Weights of a small mixture-of-experts language model, trained from scratch on English Wikipedia.
Experts: 128 experts in each of 14 layers, 64 SwiGLU neurons an expert, 6 picks a token, a softmax router.
Training: 1131M tokens, 8629 steps.
Below are experts of layer 7 (counted from 0) of a mixture-of-experts language model. Rows are named router (the router's row for the expert), gate (a neuron's input weights, with its number), up (a neuron's input weights, with its number), down (a neuron's output weights, with its number) and show model dimensions 0-191. Each number is 500 + 25 x the weight over its row's rms, rounded and kept within 0 to 999. Numbers have three digits each.
Before each expert's rows: "raises" lists some tokens whose logits its average output raises strongly, later layers aside; "gets" lists some tokens that make up at least twice as much of what it gets as of all text. This comes from a sample of Wikipedia text that the model never trained on. Tokens count by the router's weight.

# expert 10
raises: "-", ".", " in", " (", " of", ","
gets: "op", "ap", "om", "ph", "ep", "est"
router:499510506490476498468481520483517527477510473474527483478513477494457499477502446479521494522462471516524490493498520546514493473503478486506487466513508477495534512496476540514480487509498553461478462507473477496512451470496494555519509502511468525533440539466475527465543506526525507446514482471510508494474552503479486501518471487495496472471473511486507532531502501544523512472521524484493489508513463523482514492522498521525510519482478514524511514506512507490544489468515478512471440506490496499556508520481508452509505492487444515502517460502497483472465504478467527495
gate0:519436496509516490468467494478533517492499497495521527476502460443513474481525480458475473558499511528491526465486524507467527497474470521468504457522485491493483518543472468524489496488459548476532499527490508429511541549536470468502491536520460495523480510441503529519531486507509491537525556492487550478480514523511500477490511489459477481520491480474508539469521505488482521517485513507472497495485506474513485521473509512500498553541537552481503470519482525506488508540563495475470540502543500509512509496504518504525526549509481492508534487503513488478478475475509493514
up0:499509542518483536514501498504493505422531480536542520540510478505489509520516461470493502509497526498528473498454472452489469464462499470450502511406490451491527525525565487504525494543471538523499515475484513494509444539529482452457523529545490480545522529496476514490506509479514459541493512520494481504463468549507491493524487524547497487492518482498494548478525499525507499493493467517540519516500459545506499472502546504501444485504504540486516478489561533514472496529484535491488498485508507489505467539515459531490560520480524488469482488496512518435515512530484517479
down0:467493519499493502495497487518460499488489518483467440494447518536517477524523509443526463497501464502488511543499505518515526469511508450453490504451522499483537487503541509539499512507471517530528505469498525506480472473506490489508462485497540485503532455502498468521488498481525505490459496523503517463499479505475493520491461518501523461502506480517472526488501475502484514508499517439528479516520482516474505496495450529530510530515468498571510525486466502501515514487510471476453503512502487504520516441545505502531502478464513502509451482471523556561503530485448484539

# expert 58
raises: " read", " s", " act"
gets: " to", " by", " for", " from", " of", " by the"
router:536428526513472517465548495491525500456510490491544554521490464540474460461495507494458479524459523503491525484480462482500501478478486508471484467494499498462507460553524469499526537528524503526518559498489509504488500500520534518506519494470449494454472499523508467496509475473495521541470539494514498504519530519469488455468507442492515496498487457464481517471490504518476479477507489467522513486514486525507501522530481495521493425499551519510489503500503480477485505470512519507496554499481487477503447505507531506531507493527567526545462490538503532471519503483507503504
gate0:519487502545542481455506483498491505496439507490479538471505517505505488517498480505519466472504500504475495498509494460463498517497509556509486483465482509523493492512498476522495542462441500516458497516494506437550518474505488490493502547487480470494494488495504505520496539542532509503460515493481517512514504493522517427493498537499476520537500488504506544467541523538502454537481527470476486482503514517478475529513499493508502527513504502494490488523472470499444537523563510480487492481526501539511484505499527474518522527519474510541527477475487501510509551503513512500
up0:491499513498457521485511510488531493484512503475534495572521488503512525502491468487505517518533546503538513500485505512497495447445472483484526506476466516476527514511494485505481508538512521512494512472455508574487428493523539522537504539514524477558487530509527487453514500520498472505496510493552489511488460504501496525529523476541482474462494505535482533498476472511472501463495476563503478542541453531492492483494545472491462508524552544494521460499497562485460482514487541516462495412473475540516459499508472520514503529510542511491516482486503514425525490547485521474
down0:479520494491466506488493511488451468480507517470473502506481520478509473525496488510470465495499460517463520513524506538532506513505454470494509507475507524537509525505482507534483498483503488531515497539551497534475475476491483535511497503525497517462520503514481457462511456455485507495461540543528542520522466525471491531515501511470536459482519496492442535504524476497532525450479479476491495517515477539491482436527513498508473524497483512546479517453515509510525503490488507471504518540540501463528558512511506461493490477477498460525451515522530520531491562503450504547

# expert 7
raises: " d", " un", " s", " h", " r"
gets: " a", " in", " an", " in the", " on", " in a"
router:482499504493464498536514514522498501462547502479491501488481511533458532474491518520507482507493558490498515518469479468496510480488533493480457475479458520551494535504485488533525484517496518515522503511476505523497473506507540474466525484498457503512523510489521499506527477497468504529488490473555488465500482513416473483510497500535531468454501511506505493458510508488474490485523513525494473434445508528480518526505491471519465455517518508463491537532500500492529477500485535523471494489502468505489504499518529507510459483513470521550481508562518527489515516521509509534
gate0:540455463549495515479546497482526515467462506467472496498474482505514451484486528476481460531514534502526497491518493487483516476486518541493484473496479510513493456537523457499472511528477524487439497506498521466550499498529520503544514524457473486514514535514488502512475558537495519546524497461492514497510472469507510482488501520526507512536494482486487559440525513513488532511505523508476522498508536546490496491510513490495491532526498535538502501482478516504498505528548491492482485477551465521551471525508505457500553515491493486541493487519483498505480499517483462501
up0:487506530456480503464480510522482511508545483501525527527528491490525499529484444489516475501523516495515524506503479508462537470474516459497510537480492460461497507496500490552533503470467541550529518493490511520452506525495508493498509511536527513524545491513477500487538509434534467539483516493497510519484450544486479488503509504521486486456488461525517521530491475490497494465469477524537469534550509503513500456507518461535476505505551516482487479512532539453456520502512516466498497510493513513498456502494516536514523523560538481488512486483523498432523536535521547502
down0:472502470486473504492526494511457467523513499497483476520511536476521500516525527510524496505490477531497557469530529527466518509499507440490519498481505466543551553532508561521493507514509487505492491491519510520499516503483508463487481499474557520482496520522473463509501460442494509486482497507521524476501448530488486504508478502503524505505486505484536553509548504491550520453465508496546519524527468482509521502523489503555472535459476502531506524438536511530486487498497538489497495526486502503492522495548526508490492469521475490485460523506541544508523562427488503486

# expert 85
raises: "al", "h", "oper", "astic", "ency", "hy"
gets: "\n", "| ", "er", "ro", "\"", "- "
router:443525493553496500485505483502525504499495483525506468515506542579490502517481525509459496529507550515536514558506526477517527475492493493460495489489474524473467517501573503496482477520503522511447481466521471503491482490465467497527504485472512507501493486491508483480510490474489490485481451535520476523497490511517498526518497508548480504492489507495503473476507506510496497476509512505518532515500476481546489570542506534478507523504499491506511488447464529467504522483488475449485471495483513516506513560544484531493562499524475523504480540533480510493506500518497473495
gate0:534465495529507487464512475486505519467457539490493499496461453490495480527507483503468495529465502495484474456524540463484509504458513568468522484513487494463522487514500461520429500450494564506447481501486501506532502491536453507499543524495436523532491504515519477468517509486533463565492562475451500494549486503517520451494508499512457511534526473527494518484549490504479498502505508475451529502508514514491502546488483487485484549530516538490508500528453479485490505497534518504493526462523536486490512477502525516498505532505476468533494494477511495498482512505517505503
up0:484533512474482522457501513516457492512533527484500515537473477574510516511497498452544507473494504528540486477495487506483506472513489472467480491501512527523516511497569530494482476545512529499508530505476501538507456525523494469480518525535525492557511492540505516474529485464492479499488520481478518502501516556519469521523474488542504495475512478519478497516473510491509503481477503489496521531493480508517497473494522484503449487476497542490523506516540530445508484509524533535525493506523479483532459490483536533487495506500488512495471461472518556458553543499523506507
down0:448497472469482468462484495534461477516480495487434484510508520485525505504518492511524504522464525468500546520501478515532479519558495467480528523469541516521532510477513516513502534516477483493506477480522502464474478496514491494522535487496536487472542504500534452487508503462483461499455508537515494469473494493489497516488454530510549463491523471485475525500505452466496509496491491508499505515509494520465512472492496538504500510482458484528513546496489511552556532476490502497458516539469490498524514520560490512508518496475454473515490505507515493486537538484486450500

# expert 65
raises: "us,", "ation of the", "ated", "us.", "on and", "ement"
gets: "i", "t", "am", "a", "o", "ant"
router:507495492504495545465445489506526533501489518523460437464457500483508480507464451503527551491473508531504518503531506561563474540529509504525501507512532518533524511502523545471479497478472513488504481492499467539493499486518484488483464497517444498542470495465510488502484520515527526472515492452467478473495496529480514463554474489542489473488510513513475487491483526477492507524500471532499500457466532505519508476500502506560528483472482530521505481473529494510501510442477459502509494529542494487495530469498469515518493511477512523498506498478532462485462509480501541487
gate0:526483504503516485459515503470492490509461502493507510500518477477519466501496468474482494538507500519454506481532512514470512456471514559496497455519415495495536512498465461509490532465479551475489521507471516462487509488500473495529479512465475504513483510468525541528537530532567474538462506503511503504510497462518499482466504491467463513497500481543531536493523511504491508522492491487477478487510509496515465500523508521520481521520523495474526489488447494528454496508537493486452542452544508529521518475542509485483536513464493496556515504470472479490481518500553505497
up0:488535475491471516476513528464517474524530517507535505533502485512478500514487503505514539484513508481508512512501501495487542493503492479429518536448503484511477491523568462515517473515472531596519529513498504480535428547492528498485551564527490496519513501502532501485522470463507464467495507506515503527473482535491484525516499507514518450496507507497478521514517471465488532450500480563531527529511448528493488487488533486519464516520518521495523451468559526478452510488480515493487500491496480482532458523497449538500561552487527507516481477513498499487548525516464465456
down0:510459509489485464494518485516471461528486490511471466492511525503506522468503461492545508445494486497509519514511523527499524479477497436494516513495551491537513520492500504538470470554479509507515504490512533520481519526488473470495473512530528465489483507496472497489478424467494532487453482518524529514492481465509509498518485481522527514466488473503489579464504463498500493494463538490515511492530498524492531521468495493498458536512489509548506512464518487508527529488506514534467518526533488533510501516528512497513501451465463468478477513518501489518529546517449495489

# expert 28
raises: ",", "ov", "oh", " of", "ot", ", a"
gets: "im", "om", "um", "em", "am", "in"
router:526509446505466512519475520488523516486464458465486483473539517478533458499537474477549548486518492508500477521464523532531485463482526511522507466481482508502504489497481443499483477488465542490473476517487514527532481464460503633484470529544481505563475494521496505488510502512509516488482455477470481503455568474512507474498480488521507505502492513482487494504490491465508525476530532460511478502482490512490486490465518534510502528505526518506511516508487502528516486478512506491473526526523552475467510507519447514472540531471499482506484501497525488477493490496481509493
gate0:520460482498537456474511492460522500514496508520500518490478525474506491480480506492460464489517515546456511469484505504499522467445512539487502478472488441512503518451519457491482518466483530504431513512450508438552556463524482506519480493485492498487504510509521539534538561533524489520525488457477471507503500536486506435516506502461529493499460513486496530476572505488486507518506499476491469508489494498512485494538520502541494535550516531467544473503499524523497523512537537515502489442548525492540509515518503494510527535477458483506547512477474497483468519483525492514
up0:528530523451486543518484518485449469480572496475543511482496471507500511529523462491505483514490541503532516485468461513484499514502459466480504551474500469503540464520536469479507471493477527528510499504457510542497457496500500536485522541519479495551490487520532484465548511513478478509523499504500487538459492525476491506527483519528483486471531524555482523507524502475473481469485454539510529500515471505499512449524524513538507480508507479476506482488520518515465496491502525477481527506509489491540454524509464517518541497510543542511494481490521515393545551520471513451
down0:429521514470512477507472489498477487498478521489477520522527475505515514516511485529541473510471488531517529513543521504491511508497483445510527527476559467516530497536526461481466493467469489484512500474517493540478576518475456514517517490482522498501489497510523470477510443511450526455488469519476532507503445513478477516488468526490492505497551515516479530491507505502493534489493528488510501505560484509512505524472492515503486522508459545517500536493505521469501468505511458523480509551514529483523533483463523504510472470451488513508441503498489508523496521464479472527

# expert 125
raises: " ", " three", " two", " four", " n", " one"
gets: " of the", " the", " in the", " for the", "'s", "ing the"
router:490440485477485510530476503490455509485524468508544504468575468508510501505510502489514496518480489476509478508489499457514512465466462522516453484502455474520496503461488489490506532513501496492518511508493523522512480516487515514480472474508454481508528502520532519479525482496459481523464473452505482458507473505472452484489481529496505514482490538476509505429464527500486515475515462484515487470524482504502514539535457496533496460496522480530563501539492517474490452519543522492511487511491484481475482481474536524527509481523518512548477469531479501474527487501528519502
gate0:504477508550511499468507473459521469463470488507515520456497481505528396501491498508504491494484487517488483491499509478491533518440514563486524466487465515485491509516483459507508526512511526480440511519481511490544535502498486532527488507472535478507517510468510525503506540509529498540495508500490513497511474480536488456494517542504507523535497494495527534476538488498475516536511516483507491483542493497486468520512503507498498537532542544488493485519468490489461516529486510531477493415524511535513485504487546480485515511508465511534502512477501487498500530500505528486
up0:519491493486466496514513516485496493523519533518507515561494505545535533528498492502486506503522534487537507502478462501463504437495482481471505509448467505524520502515525495498500470490487521535488525487448521517486434554512466477474559519544478492531501486524523523480513528444501476495476505505547518503492465563496507512521478474526502496463497494520471536469508458508520491481478482543495509541471506539534501484511534470533486485512537550477513495482550521473493502523519541488445488496513491525501462513528478517534531515500523505508503445484522523450528536524498521483
down0:481538485527479493511460506458454447547520515487460519488512515449515504519514511511500475506506504515528541529554503533510500535547486477481531500466519488511529487506493492494491489517518468492471470463517527530486518509529543481529516498513539520494525533485493461482510467487484509516458490515533492544500463530502523518514509499495513476483511486483478507519515479482494511471443473525498495513529514522473487459495512511498462509482486509523510553483498559516529498503502524476505483532508530459517528498489516455500466483521486450503432540501534498505521541456500498515

# expert 66
raises: " s", " ", " pre", " r", " f", " th"
gets: " that", " of", " which", " that the", " who", ", which"
router:490499463489504481516502477543530494519532493519541506493476505511488496488489503505504511506493492488495537497483538452528505521494501516540486527469490518524557488483478481500542527505510451492511505462515492499493491472506541508501485448500447481474485512502521504490557468504471491487497465505482483539527492470512519450500480486521531514498468505484476448464530498489518503488523509527498516508552510465485521512476496506500509454495537470479467479512557478504498477530528495515467530489480464514479459501502502499518479443534507480508491511516483492521498510531494522512
gate0:516454498509524515453502459465518498517423514500480485508494483489506473495461457510473463510505483516510485483533500500464537506434489531492514454501508481531479497530525442528518531436524552500467536514450487445512485525462511499550496521465502491501494479489513498454505553474543488533492527515509474479451479481490521458495495515501494507502521474466498516480555505539476495520515480494487466511510493476508491525525500492521482519522507534470497470514498517496529517521516526508498523465540535541539483492504516512505531483517493511527488515482510466481476504482528477529
up0:491530497470484531515492482509468472492534494494510519548559503570509506532507456488463480540501512533510499507460529480504492469501514465446499528436483515542522461480544570535501464553461536486522524492519510511500487536519494481482558538537520487516509520481461508498486506524500524496495514503510546527507487482515516493533476509527464453499468481520448510484502469492517516473470506552496501485521471555516475481520525515514490488498530539490474477510526521500455483526537533495499465493504490502506453520506523527503500494520510497532474492462510521423533506512497519500
down0:478539495493495478501486515452529426514532549496458536536537524463528504526502501526518510486447550507459528542524484521462469489541478470491522467478521512511532500511454490506499496548508483533488509478538553472466516508514501486544501490505525482510539498533493471461514468496453507533455518531522501489503463500448488551526482506506508480467504512515506593478513502513514485473509472472506526518564499487487496508481503510502504517481525537532501512470508524519516506500498483476504515495495498520536500540513521460523500463482502485488448511544535525534521550513487467518

# expert 45
raises: "ate", "out", "ist", "ating", "ar", "is"
gets: "it", "ut", "at", "ak", "ind", "ac"
router:494493502517480509496475543468532508530503501483507492492471485432494491520537486525449503506516571468482519498548515476490474538510509545498467518535482468494551496512505496481505492514472505491518496501509513459488484497493432515481503498410527514494503455488497501510457509496528501499513500459521472491511532512515484517506491510499476530504490550487499477569511465501557505510504474481484488499471517505454523508518508506527507536506504509493516541425507530496530500512481484497510551538504504451491489489497496490452514495490529460508518505505481535491505493500516497477
gate0:570454476510513498527509513512533499462481493492510534448471487492521481511515462452455494543513490536472498470463504501452483452456533542492516462512479511490497484476517452492520531496457533493488543524474508499522495498535503494539531521456488473462493521496503525507500557533528496554476532488486476484482506534537498474480511536472459484534477477515521553535519522541505533520473493471453503503538500487484502535511507536511483521521507523482495454475454496483472506511525525501490522508507542532508503476516535522455514517516520500556495493512452475473468532479512497513
up0:494521481488506494481489481509453484509546533483521513521499527527536513533479482471506487488490537481547484490455505512495480491457517435502521515455476496520499507512523483479454453509492524529551517508493520551529460503515506530493563520544537509537496495506492497498508492491474510514518473542526545532513471559504486485517499479531543476459511488512505506495478463467482504479495526536505499520471468570509510488484523485523490496490534474525488502476491558501451486507537532485498508490475477480531469544520509504530541511476523506496499453486560495438500504504489535499
down0:487535497560486487505519481489479476532506535476453531528523508523485543504467463492504538498502476499477503510491503557536480466472546460457495490475495480527546504521526538485480505506523509518515453443526483533492491512507473504454491461492526516521556454493503477510487439474489521499504540497554495489515443538479457491493468477519512519485525485478482535528498488432506485524496501521518504557502499493436515489543468502488485533473476532525510542488474487513544493486499516480457519547507502454499505494514500470519468467450503441491438518485520544493471528483474544499

# expert 29
raises: " ext", " not", " so", " with", " beyond", " end"
gets: " and", "on", ", and", "s and", ".", "as"
router:520503518535502518484443485486476485459474478551493496482471505526492473505506518512467576548509506491535531463477543513501534466477470541467493513442461490521526492502491489434474522485480515506474522475541467475517525436454486507504477495521532530471488495510510516495499514502512467496535492484535460509522566506492515506525486498474511515472477501463521483499464483537495481500544491478535418488509519506505463508484499501495483527488520501470513506452508486494486465490493460446476510529521498486498457509533485496515497513465490530487551560525492492512558502500445572467
gate0:490426493525507441499487536473502525504476499504489491453512478474534483484527461494502477516497490516448480499478505513504515469487526503488496451514497484474497495484505486504468487476529510497464537502468500461527496511504515498502514528474490547521480485481520521505476564507536462541497515507495518501526515495474508476502491492473482484509501488530524527448533502494466515534479467484483494545536492492507489493520497481534511526541566557452474483490449522506453484515525475495571479493532520514519470483512516476492482506512495480558520458483496499465479530515489520499
up0:547555497510489526499467520493515515486585505538517497544470490509468524526479497501475520541496518477573506488478478510466481489459528500500541512449538507492514501513523482532514492495484519511492498471480494480541462484495480463492531526556513492556503514488519493460484452470464505540515476524491496502465476510501492496516545506537478465464465511535486502509526471469496530485504467528474516500499483542492494444491558490546453503490485516510523487449536498509456485496532539506483485469512475483464461513499469495516573509466530512472505505451502528450511505515492506511
down0:493486489483520495515479503490477469492487514466514491495518515543526506499528511489466513485487471493447519502557518541486538541549509484512501506440500522573528513494515504489493512511533501493481496468487509531481527534510467503516505511487534506485540483492461490537523451474478497516492476547499488503514437478474463483521519513507515485494516503492493538483452528462540470513474520495466516527522491540525491506497512517523474478534463541541531505492488501473506503503491501528452510503494525443491518469543508505479522510448475468492450521506508500521518515480491472532

# expert 0
raises: " and", ":", " to", " T", "/", " Char"
gets: "th", "ag", "o", " East", "ia", "an"
router:483485539517536493449486492533464453447499484496521501497503434487522484515501519512498509527504451513458494490487498513521455512501491484514532503512493528482471478509507499499489487498498544462494452512461468534531527514522491527441505486514478505502500472498502512474485542491532503511506557504495480470487480499498498500483492488465502538462502512471505538508558485493499482456502480498509527513436505533493471494480497509545488499485484512501514503470493518478487485502487475538480527469542500517519486464491485528505486476494483531531506496537477509516535515498549517486
gate0:547479480545544485513499495420508457465452492531511532485513488520527500498471477507490500497507490530502451501500516454436493504453522545511515463496486468520517520519480450549541505492492518522496514504522485452505486476506458525527476524482474491507484488472507524526526534521498488527524503474485510514522477471494476455498526483510463545527560506488518508487549541507487521530487505493458488483536519479489520483551473517475466545528506532481514462493472506488489491496529532488482518492496513522493493492489502518503536510518465505521485513512451509471505510486487486505
up0:521505500460466552462484487534426531493513454473510535514497498512509480506507509465469517505564544528530522477470485500478476482474525488450497498456473505503496465506545510511496481488473505521508509488488513484527448553491491479492534528508506494537521515513506491516475456473514481488510485534525511520490496563509507461494498513513489453486505442574484520503478473483504518464449483539508492510467432518504488489486564486567490500495537526492512489516523516493463495524504494518500499493502458475528481523529491496530547530518539506475480466481521512456511501515479521457
down0:483520514470482496487433500512434465500510489513469512523533515475494480485488519523530532494471507503500533501554476534502514528543509445503523480472492526519509497480485509477499529516507539500467529460484499541486496496502497533503567481497550502512500485485469442502506445475452490505472504537509509498468472471497483532478494530500513489483531493481503578498489444462491504489486525509494480502511501495467469454506490554498516491486453519517504536479505475508536479505506533472503497568491496481527542510528495476493479448454484478529455504526531514497522532497446488503

# expert 63
raises: " n", " except", " end", " | ", " mark"
gets: ",", ")", "),", "s,", ", the", " that"
router:475487504466531499475450519505501541548545504496495510483511482484524486493505498503512523493508509469436517510511490463483491521479521476512490520499479495516446421519507497496539515499520464503479535503548534434502491542488527487475474483505467508488503527519473457484524507504458503495493459508467490500488485499487520485512522506526539484468485512488499448535524466512500514513490497499532477502576477525460491530473524462487514472483493499504499566512514470466488490515481535492494497558479504510513487508475504486484487516505494422499475530495507478531491576546511484551
gate0:479485497533535490462521474448503502489467481490501506471487491536478498504462485461477499530498527526444461494501506462460547517477516522503530443490481476482489516534500481501474499481479514480465486503491525469541506508508499523525551566472472490509503504487481526541481526544495499486503522509553514488501483462522511442530514484505506527509517514511469536470498497481479481494451489482509521493509535510503479537516515506517494531532515511524481499530469509479482478540557539477450504488550498526501490514502493496520560496488497504538512481469506471535511511511499534497
up0:534488491479438507530466505500486506503532500511534517542524525511570519530518468505496487479505518525557507497487467507494479470482492497446503510458500517515501494498532507540514493522496546490493490522478497542493452508510486523514498508538518518529525503486524478519519462446509465527479482514485511516497481521483491492471501542518499488476466462512511521511546493513513508490507493526501514498509467508522508428513510489500482490512521501480537486490500529495475508497484515488507494471495498475512484496483530518500519523527525494479487484493519540395528501515500508467
down0:457528513446487488499485497471463522514526513505473534505531522490511480500462502496506497491515469509470550507544524546519511513525497467483529477497499486537523546538494537504487499493508507525476516483497544536496491549565525533535521522495508523484565456532486472474483455469495504505484490515532493535473486527467494522518493487542541489487526518501481539510517461486536526492493496505509509499524515498507470473492459509508505545496468498533537550465512505534522507443526541526529514503509511485504512523548528484507476482493488468540475509477564497485498555546456507465

# expert 118
raises: "/", ",", " and", " in", ":", "–"
gets: "ic", "ian", "ric", "ological", "ro", "il"
router:467520536549531537498508503470510508473485528502491526502492482493518482466485497475502464474499464524456475502534496493498460548482495512527502515505477513548446466492507555480507484478508482555471492494481504541555527521512493514514517511469474506497512517494523487510481538494525490519492539548539491525516485518493544523500435504484484484523496506498512522484538537517515475469479510506542536445500487486500509513505532511495511464468484503511470470483530499480536529484494471510567500469551524467463481454485459478451503465492472521487481506473477535546470487495481520468
gate0:498454493527535489480504470496506513455478460507474532449486525516519512489492462481463471505515487545506469466521507465467491500475542502488511464498480478489473472497493452548507503440477515481457497504515509472488505483515505504502507502499495483516507507485526500508533530506495488520494542516516534475510471486520508444511531538513475497533540475512491495494505493513489540513508515482524531470521512505506502557512506505538516538536532557477441483491455489507488492491503508464515519447533531521495487512494529529501537495542463475526527502485515493503487515484507533534
up0:528533506480479542527489504487498499511554512489487523546514524512484483504503502469527478537524573490554491476505496469500485511475486481477494506459519474451487512498505487484496518485460587528489508473512517515504476542510487519478523514513502479554497485529510510517482485494487491501500499489497495506505465542497494507476510476495479502478497509513494550512529489498492489489505475505505510530512495517524457465503521494546507501489541531468533482490513533490478488502510544543486463488484485515540475512527474552513501517504539516509477482485545524414530515543511533479
down0:473532510473503506475474456469464484512494578492450530537475514490511495489485471515508535496498453487472534462550537536534512532501516451510497529471513482470513528522502536492487519560490513512483482484508523483484542519484486512495523514502531506502495492505502504497506461495485513521479499520521506480508494482504490517517488498511551528469549474522513557514524470529510490517496490522500514501525472508467492505478496521512460508510462495540491529503529540540507518476497503485549502525516489444543541501504472488516501487430441480514451481474524528503498547479466509509

# expert 30
raises: "- W", "- B", " ext", "- K"
gets: "\n", " | ", "\n\n", ") | ", ";", " ·"
router:498535493559500503507536475489478526480544482510508523497453498540514552524512519486484510511512556504469456486527476519513519484491523519503471523509521547497492487473506544546506503467508515461540492490499491553507458499543542491515479509466518506521526502485522474540467540483477503494506466487490482511537493532483509517503514547528492550504532499512504452514520489530517501485511543496538491541520518540494532513507483462529515513471483453510528509455492530477490496499475518447480489496465486487508500481521491473453502522461542533514539520505474503485462508514484518510
gate0:497481485549542496496469479449525515490464516510525526484494523513556438498516468474472485505496482520474491489494480507473527512457525546520493479524430497486513484514482432486500500477471518473473517531454516502524500495569495533528492501481496505534498504502526485487511521490534432499504514467470509508513502472501486480498514542471488517509517449480531530504506525520495481498493501464465498486485453516486466535521502488509466537518525489479482488504464557527496492524543473473446507479525504533518495507518507523502553550464510491533467483517502482502442491483526510480
up0:516501503488428506482465509523466472482532490517527504522526492487478527534511476464506492481538496511542503482474506448485497459494504444484499505461494487500493521486582511510503499499464503519472511517509511529496460511490498493477513479518503486520497473494497491544497491482506491509470502533505523520508483505505488509538505515549562503492492485531487561519526512484499547447474493523508484492470494510528486501515562505547506510529511485491528458472548515479498485491508534515478553498522476504504471475465484524513508502518531543492481473467537524419530515532457523474
down0:480510501453447528520478475508436479516492461464469499561519522478524511518514472512521539463461475486494573503535531507550512506451528460483498526504499526512526509526497540489486496502466505501489464508538523495462496496474497505487483483502537483486531479514507480475515437528498483506483478480538517459539477506488505495522453529467545526507499553460508516486528486470547522528520491492503503529530506489495494519480499497491462515478507547530526507493506514506517510448542553504477485511497514509512526533522489493521495511459506467512491528490517517527554510494473472493

# expert 21
raises: "airs", "air", "ously", "ated with", "ately", "ized"
gets: "k", "v", "r", "an", "i", "ur"
router:509524536527504538419500491495487482509452486473513496502490487503518468512483452482573504503486463490487456473526487503511523440502489467504495505514490511494521500489485546482469484546466519487512491506512492480504495494483480539451495541504516485537500537474497500507531543491489488484457513529517449480467473502534514505457499487494476512527476473495495491479515507537501521492532452469527528513491468506515487493502522511531531465523486556489513569478516496519467541470536483516487494465517502501496502491467465483490512477530453538525467460489489481509511476487491513495
gate0:519458498525508497471512518506467478445454467502472506462491515530519455505464446480505477486471496546506498452463511475466506515445512577524520469480467499465483509509510459505526542484492538516454485508474514497498522510527495527487489516494518484523484514486504546562527506514512487550495526473463516498499478483504518454506490520467500533515499444497494502479517540504484502507545471487466518519542493470514480511493484498516498542527504511459499511504490506513528479510536501530466555465484521530483502503548536496530521507567456460531486478476509496529481510476519499511
up0:489542485481460513457482510510476484483534530546510499532481472514517521553521505485497511513498505492553494533470476501501476467483526459482485515455497509457474488499530495488534444521511535510504488473486517523525453516531502498491533529529486463558510471525502503498486522475491483518529499563504505508530490550523498511514513518558536481475496471514479490521509499532507528467457513510499501533505478559550501462518538504547459485486524497494484512498507522524470499487506552497532518504501477511528458484500497522518524565480583517499489459465495506440548545517527518493
down0:466537521465483429481509506486468482506495506479464499511502518521526474525533532531499464508432506495531521532540526517497491521508511509496495494488531514539510522483506484499451536512447503491496484505519501508444505518548553482507512491505515508493526488485495482439498458508503509527455465540512539515499471539481478499487472519531500527493513523495500499479495523535510479474513494516533541515488482483488528494493445495528489504475532527525509510473492515508512480491510528497474506506503522507514513544525511484497482497509468475519513491526492499523501542540491459483

# expert 8
raises: " G", " fact", " V"
gets: "u", "i", "ia", "an", "ra", "en"
router:501530510460468497492513508515480458515484508457519494477493518462484501570505482504495491479526498469475546518519496465496492528511474526517478510485496501517502486485488515523503460486452543520552487500473490461517505488487452527471490489534530486435476459472498518516511522464507468471500515485486508511499530468532499524476492473453517465490523447489513511509498511498501514503492517499538538480486485457508490463558486506512508484478481519515553492465510494498476465518497473519470452450485523464486502455510487532476495513505521497466477500485497513523504484493514461514
gate0:493453490522501482471510514495489518467510473480494503440472464473518535517509483472486495514514512516493510457486501525479528489490489535487513481490470490502513515492505500506518549500469518460485525522468487492490484522509488492532468496504445496496508517454487569518552518475515514500484524476475489465511492511533506464496445511470496477515522455513528494493535531525498505513501466498485477502522530492488501562518501490504510517520519490503496471505492505478488505518525516470495518513513481499520500463512520503514494516519466489520490494530445480464442498502504508554
up0:523550536465468502483504505524438500510573510526520522522506505511496523547492530523524498523512517501551501471471500497485490483484496479474515526495498483521500495495520536479507479508509519484470503502512494495487434521502497501515544546507491501571487529521482500503499516476511496500504501528550508499510484531524505482485529504548502501462523501542459491526502490450518500459469490536522487530489515497476532457508540455540473487494528547498552487482553510537474450511508522491471476496525489518498440508533519538492525533482513502500505473467492529423505481521462523484
down0:461518513513506508461490476449467535484494479522469526541499485512509484530474499503576529518483533479487524517518495503475488497514515483485502494430475512497526502484471528496491490519467496504522479499529491509469519482513540520530555478478574494502523473486503473485469454497474499520489482505517516497524485525501509508493467494501500519481557505486504531517492502447498507499471510500509526517489469556471473495511490512506473471528465496508485529514517502523498508481476523501448519508491502491494513481484464477502476506462516450530471488466539501531531491505474486520